{
  "moe_layers": [0, 1, 2, 3, 4, 5, 6, 7, 8, 9, 10, 11, 12],
  "balance_loss": 0.00819,
  "rope_base": 100000.0,
  "init_mimetic": 0.7,
  "beta2": 0.99,
  "lr_head": 0.00632,
  "steps": 6490
}
Below are experts of layer 7 (counted from 0) of a mixture-of-experts language model. Rows are named router (the router's row for the expert), gate (a neuron's input weights, with its number), up (a neuron's input weights, with its number) and show model dimensions 160-239. Each number is 128 + 24 x the weight over its row's rms, rounded and kept within 0 to 255.
After each expert's rows: a language model's description of what the expert responds to. This comes from a sample of Wikipedia text that the model never trained on.

# expert 29
router [155 100 158 135 118 125 126 155 137 168 134 169 109 133 169 129 124  87  82  88 136 153 106 149 137 122  88 108  78 108  98  87 163 145 113 107 159 155 132 131 107 180 119 112 157 128 183 111 137 122  85  65 107 180 115 112 181 105  97 118 112 137 112  88 122 156 148  86 155 113 123 140 150 137 110 122 145  97 126 136]
gate0 [142 132 122 174 137 117 137 127 115 219 126 130 175 156  81  91  77 129 145  77 176 115 124 155  85  84 126 122 129  88 141 142 164 137 156 137 136 122 126 135 173 125 144 117 172 126 120 128  70 167 107 118 149 142 130 131 148 169 155 145 126 153  85 108 113 115 125 112 123 146 134  95 121 120  73 139 131 126 114 161]
up0 [130  98 124  86 117 131 136 125 148 133 137 118  66 139 100 140 146 132  93 147 100 102 160  94 116 113 102 209 123 131 149 108  61 128 156 130 137 150 134 179 137  97 125 146  91 140 108 131 165 156 113 162 141 117 120 114 111 151 159 104  93 105 155 162 125 129 146 131 154 104  78 113 112 156 155 105 130 125 134 110]
gate1 [128 143 121 110 115 100 123 156  83 110 129 169 125 129 103 124  86 135  79 103 112 138 148 101 100 112 126  83 138  65 118 116 108  73 107 140 161 134 125 143 112 167 126 134 101 155 126 126 156 168 120 129 170 114  97 108 151 107  96 119 145 129 169 123 140 142 125 118 190 152 128 119 169 146 125 137 153 150 108 151]
up1 [120 107 157  75 122 129 149 123  58 133 119 186 139 117 100 113 104 121  72 113 122 137 143  96  80  98 130 107 153  94 115  65 112 113 134 140 137 122 124 123 104 147 136 132 119 145 131 131 149 145 137 137 142 108  87 120 138 118  83 130 131 100 135 159 160 116 158 114 132 157  85  73 114 130 132 128 141 124 141 163]
The word of after noble titles like Duke, Count, Earl, plus name pieces in royal, papal and medieval history.

# expert 55
router [129  81 152  97 135 108 147 169 119 147 101 124 116 144 112  86 129  84  84 105 156 111 126 143 118 108 110 117  86 110 133 105 176 132 111 157 156 160 158 129 143 156 172 109 132 126 172 120 126 132 105 105 120 179 111 106 180 111 110  99 125 130 111 139 126 150 159 125 136 141 148 143 151 136 100 113 174 111 166 128]
gate0 [143  76 105  81  93 114 109 129 133 146 152 173  72 185  96 125 138 125  87 115  96 113 162 125 147  87  92  81 134 118 145 165 119 146 109 121 128 132 103 141 158 122 124  99 150 103 125 141 121 145 198 105 121 142 117 135 116 141 125 130 128 133 136 118 147 111  88 147 160 157 148 130 116 129  91 167 138 140 139  99]
up0 [146 132 133  80 122 116 107 120 106 121 128 153  85 166 122 116  97 146 107 119 110  86 153 158 151 107  94 103 120 111 114 160 143 165  98 124 132 124 134 138 104 116 119 101 132 129 170 145 141 174 152 107 136 127  86 132 138  93 135 142 120 181 115 130 102 132 114 156 162 127 116 120 113 124  66 163 139 183 145 109]
gate1 [137  88 130 118 144  86 169 124 115 156 103 157 123 128  95 121 126 140 106 165 131 140 123 112 139 119 114 122 106 109 128 141 121 152 111 164 131 129 139 103 158 198 108 117  95 133 155 128 145 112  97 120 140 148 169 124 162 155 105 123 179 163 184 140 146 119 163 139  96 151 158  88 156 115 129 134 122 135  84 158]
up1 [118 119 132 124 160 103 166 112 110 163 104 172 130 112 103 118 130 142 117 173 144 131 128  97 170 120 121 122 109 130 147 168 127 157 122 152 152 134 143 128 130 172 108 113 119 122 160 102 136 126 104 143 150 151 157 117 157 162 112 125 164 176 171 156 154 137 156 143 111 187 171  90 165 109 102 150 129 121 100 171]
Opening pieces of longer words at word start (underw-ay, integ-rated, fa-, ter-, dec-), plus in and In after breaks.

# expert 6
router [164  77 148 143 153 137 135 174 141 121  94 145 124 170 155 109 101 107 127 145 143 103 167 156  86 137  96 115  98 121 126  85 159 130  95 135 162 153 146 142 122 168 165 117 116 129 128 150 176 172 102 106 102 155  74 113 170 125 110 101 109 113 134  87 113 117 116  88 120 128 120 124 125 164 117  72 144 131 121  94]
gate0 [134 135 147 139 126 148 115 146  78 131 133 153 120 104 154 128 134 136 120 122 106 157  98 151 127 106  94 117 117  99 134 115 124 157  90 104 138 109 169 147 154 142 126  94 150 139 158 120 103 112 120  86 131 135 141 105 103 109 100  74 136 151 155 109 148 130 117 119  80 109 121 158 155  92 149 117 146 105 169 162]
up0 [156 154  79 118 102 129  84 119 133 188 142 140 155 130 123 100  82 145 151 201 135 123 135 132 106 146 148 188 113  78 174 121 156 107 151 112 151 116 115  93 152 137 131  70 116 164 136 136 130 106 123 100 154 125 152 135  78 138 147 137 106  98 142 139 137 126 128 122 149 131 127 166 105 160 162 129 131 110 146 109]
gate1 [161 115  84 154 162 112 126 137 119 121  98 118 108 183 128 146 195 102 122 103 108 127 144 132 148 170 151 148 155 114 193 119 102 142 122 133  96 128 115 158 131 137 158 100 143 147 148 114 110 104 127 141 130 120 115 131 143 105 130 114 125 134 156  77 121 152 122 115  98  96  78 115 136  99  94 116 111 154 173 116]
up1 [146 143 154 118 116 149 109 141 103 124 191 118 140  93 109 139 118 119 111 162 167 128 125 146 122 116 105 140  94  94  85 120 154  99  97 147 128 129 122 112 130 115 135 163 100 118 136 136 120 136 115  85 129 144 136 132 122 131 163 143 132 118 133 118 146 122  92 123 122 162 146 148 125 117 124 104 105 131  96 152]
Geographic infobox and census words like located, land, building, station, location, often after is/was or bullet points.

# expert 19
router [153  72 151 121 129 108 155 156 108 127 121 125  86 150 134 101 116 113  86 102 137 143 139 167 128 128  93 106  95 116  95  94 159 144 130 119 171 193 134 112 125 163 169 141 145 115 191 148 127 132  79 122 100 160  91 114 177 109 114 136 103 107 112 103  88 161 158  91 131 112 137 138 136 162 112  97 191  99 158 146]
gate0 [112  95 124 118 129  94 110 122  89 135 160 123 128  87 176 117 121 131 122 168 176 128 116 122 104 161 121 109 117 159 121 164 145 135 105 117 144 149 130 118  75 107 123 148 149 102 115 119 130 129 169 142 149 104 119 152 186 107 126  88  93 111 128 131 105 135 148  77  91 130 141 115  96 157 136 111 132 110 130 139]
up0 [156 143 124  68 137 125  92 118  85 124 123 124 187 179 160 178 161 118 121  94  95 145 105 131 128 156 108 136 113 116 123 152  90  95  72 143  92 136 137 126 153 130 154 115 140 129 119 133 121 120 139 137 131 112 147 117 131 123 135 155  97 125 140 118 134 145 139 131 143 106 154 138 164  74 163 144 105 149 114 144]
gate1 [103 206  89 108 105 102 116 111 106 161 175 143 100 121 123 140 144 109  89 103 173 105  91 130 105 124 120 102 115 103 158  92 159 100  90  89 117  92 115 107 149 139 147 160  81 111 160 135  71 127 126 122 145 116 128 141 146 112 171 117 100 136 113 116 120 157 135 131 159 128 107 165 156 128 125 122 148 112 137 129]
up1 [ 94 178 100 141 165 125 131 115 138  84 136 139 126 153 118 139 118 102  99 131  77 156 130 116 113 110 152 125 101 157 116 131  91 176 119 106 131 109  82 112 129 104 117 108  78 149  90  90 115 120 122 147 152 123 176 111 129 109  87 150 120  86 158  92 100 145 122 158  99  89 144 149  56 127 139 142 115 110 146 115]
Ordinals and numbers before century or BC (19th, 4th, 18th), plus the, ancient, Ottoman and Orthodox in history passages.

# expert 42
router [160  98 143 136 110 120 114 177 106 130 121 152 105 161 142 125 119 107  94 154 162 136 163 146  89 128  65 146  96 107 141 117 146 133 135 120 161 150 142 147 151 139 123  88 178 122 152 136 137 107 111  97 145 161  82  94 168 111 135 109 101 126 108 125 119 135 164 102 157 132 150 114 157 160  99 121 157 115 152 136]
gate0 [110  82 146 139 130 108 109 117  60 147 141 136 161 186 132 152 152 127 105 162 184 123 111 117  84 138  86 150 153 127 136 149 112 110 130 121 132 160 149 190 166 131 126 131 136  83 158 150 126 112 151 131 153 147 115 159 151 112 121 103 131 171 115 113 137 148 154 134 165 106 160 122 141 158 133  99 105 106 115 149]
up0 [119 138 141 111 148 106 178 157 180 132  86 111 107 118 121 111 123 149 158 109  76 136 155 157 188 134 149  68 128 163  85 100 138 166 176 164 106 106 134  97  90 129 124 116  74 142 133 122 142 159  95 148 102 112 152  91 113 102 100 135 123  83 148 126 146  98 103 133  95 133 107 120 104  94 136 154 134 134 129 124]
gate1 [117 137 146 138 142 159 129 132 141 126 130  86 149 126 173 158 115  73 119 163 120 135 138 192 159 128 119 137 129 154 129  80 130  93 175 160 124 166 174 134 113 110 120 111 139 151 123 139 169 131 139 123 136 125 126 127 143 120 107 123  99 110  91 109 130  98 105 117 187 142 127 101  90 150 168  89 123  91 158 133]
up1 [140 120 153  87 102  92  90 140 140 126 131 143 151 117 128 130  97 152 116 112 159 101 149 103 160 107 121 131 165 136 167 171 124 124 109 140 114 168 138 173 146 121 121 112 172 119 101 123 105 175 148 108 140 118 150 136 159 146 110 118 150 114 152 174 130 160 156 155 116 151 165  92 135 151 110 144 105 165 122 123]
Inner pieces of -ism, -ist and -ity words in political or philosophical text, such as Leninism, positivist, constitutionalism, liberty.

# expert 52
router [165 116 169 128 117 130 145 176 124 114  97 173  90 123 128 119  97 101 112 133 172 119 151 137 147 102  94 153 103 125 117 129 147 119 124 105 178 155 150  97 108 142 108  85 141 132 131 125 136 159  97  80  85 162 107  90 146  85  99 166 111 110 134 115  83 163 140 113 133 146 154 116 130 165 101 142 131 130 144 115]
gate0 [155 136 186 125 162 113 162 173 104 117 168 104 105 113  86 135 143 103 135 122 138 142 123 172 147 103 132 102 127  98  93 124  98  88 138 119 132 131 133 138 116 109 147 113  98 144 135 119 160 155 149  86 149 145 129 127 116 113 110 152 163 100  98 135 118 131 136 137 179 120 134 149 159 138  99  70 144 113 163 104]
up0 [133 135 109 113 121 127 137 112 155 148 148 143 121 165 132 118 141 107 127 137  75 103 157 124 129 147 111 115 126 153 111 100 169 130 109  97 175 124 140 143 148 171 134 138 147 121 153 107 124 123  91 181 139 144 150  35 145 160 156  91 120 134 146 101 143 127 109  85  90 108 108 146  94  85 156  88 135 124 142 156]
gate1 [139  96 137 119 112 120 136 111 130 159 130 106 130 144 148 108 109 146 139 114 129  93 148 136  84 139 142 122 143 196 140 126 104 147 140  99 103 167 154 125 164  96  97 117 143 143 166 122 155  98 132 117 136 138 116 110 158 105 120 139 185 108 124 146 126 151 138 124 162 114 153 142 164 143 134 135 134  95 208 135]
up1 [125 101 169 116 152 121 158 154 130  99 144 134 121 173  99 148 117 104 104 162 143 119 118 137 163 111 110 156  88 125 163 116 147 141  95 122 156 138 145 119 108 122 121 110 137  64 146 138 167 158 102  83 117 128 151 104 139 125  96 142 131 142 126 120 131  96 148 127 114 113 171 130  93 149 142 126 147 136 124 137]
Tokens before or starting money amounts, such as Prize money: $, paid $75, €21 billion, plus function words like for, by.

# expert 21
router [135  86 153 136 123  94 140 171 115 131 133 138  98 150 136 125 119  52 120 119 129 138 161 132 121 125  78 142  91 113 104 109 162 122 136 155 170 148 134 117 121 172 149  92 137 117 137 148 159 147 111  91 138 205 120 101 177 108 118 131  97 117 105  86 144 146 185  82 130 124 128  92 139 145 117  96 135  98 145 116]
gate0 [146 111 108 122  66 110 119 108 112 143 126 126 143 178 106 130  74 131 151 118 109 133 127 171 138 142 111 149 138 161 112 144 130 107 147 140 147 169 126 115 110 101 133 131 200 132 114 139  98 130 110 127 124 121 111  89 140 142 153  73 154 186 120 123 176 140 116 109 105 159 134  81 114 118 143 135 138 114  86 114]
up0 [122 117 147 155 192 139 125 162 113 108 134  97  89  89 156 170 157 152 101 124 142 128 150 124 112 127 160 122 102  82 100 117 148 160 106 158 110 143 161 138 141 128 128  86  73 126 130 105 137 124 113 118 130 143 133 150 137 105 108 108 139 104 124 131  97 172 115 129 152  72  96 189 114 113 147 116 122 126 128 135]
gate1 [157 159 116 119  85 147 106 113 149 130 146 140 120 162 128 135  99  66 136 122 143 124 100 136 136 144 136  92 123 168 138 119 160 142 122 145 156 129 132 138 182 151 129 137 157  96 155 116 117  47 136 174 117 144 119 104 101  96 124 166 128 112 118 138 115 150 126 103 165 133 147 110 138 103 105 147 125 108 154 106]
up1 [141 110 168 122 132 158 160 118 151 138 136  94 112 117 138 128 121 111 108 168 114 103 122  81 140 156 128 147 169 116  92 133 145 162 100  98 132 113 136 110 158 146 118 181 108 129 134 152  87  73 131  74 144 143 129 139 151 103 112 120 155 133 111 131 128 128 111 129 148 120  99 166 141 155 141  74 154 151 131  75]
Auxiliary verbs such as be, been, is, was, has and are, plus the word-initial piece be- in betrayed, beautiful, beacons.

# expert 17
router [154  96 156 101 104 106 135 157  99 136  86 126 106 175 156 124 125 109  99 125 154 118 152 157  94 111  77 149 109 154 114 110 148 137 118 114 148 194 156 138 115 170 147 107 161 106 162 139 170 139 121  95 108 161 122  90 175  98 120 124 128 125 119 113  95 148 167 110 150 161 148 135 150 165 128 115 185 126 145 119]
gate0 [155 105 134 173 104 148 103 125 142 147 118 144 161 157 162 158 123 141 127 144 176 168 162 134  66 107 122 109 143 144  83 123 147 121 103 103 141 134  81  95 125  89 134 148 135  96 120 100 134  83  88 104 133 157 134 107  99 139 122 105  93 154  68 117 101 115 121 130 187  89 144  97 139 157 155 119 123 114 127 171]
up0 [108 127 120 109 110 120 122 127 144  85 125 135  81 120 121 112 134 125 130 127  65 123 115 145 184 170 136 123  82 114 128 116 125 136 157 168 111 116 166 131 100 170 121 110 108 102 132 143 117 114 164 125  87 105 110 120 125 108 135 139 111 111 157 147 142 153 129 148  57  89 132 150 143 124 108 142 118 138 136  74]
gate1 [123 102 128  98 148 119 139 120 152 152 160 196 133 111 167 144 179 107 144  92 150 181 170  83  59 128 122 172 146 150  91 130 131 116 137 110 160 170 129 146  73  91 119 153 156 128 120 117 128  94 124  94 119 137  97 105  91 125 108 156 162 123  82 160 132 112 136 135 177 154 142  94 124 143 126 126 163 115 123 114]
up1 [135 129 121 115 134 110 103  97 129 140 111 146 165 192 147 160 125 132 111 134 162 175 174  69  62  93 127 142 152 141 126 123 117 119 127 102 134 182 132 142 118 118 112 158 157 147 142  97 107 115 116 147  95 134 122 116  89 117 139 121 140 111 105 153  67 160 132 144 165 127 123 119 117 171 155 107 145 122 144  80]
Possessive and personal pronouns and the words right after them in biographies, such as his, her, their, its, own, first.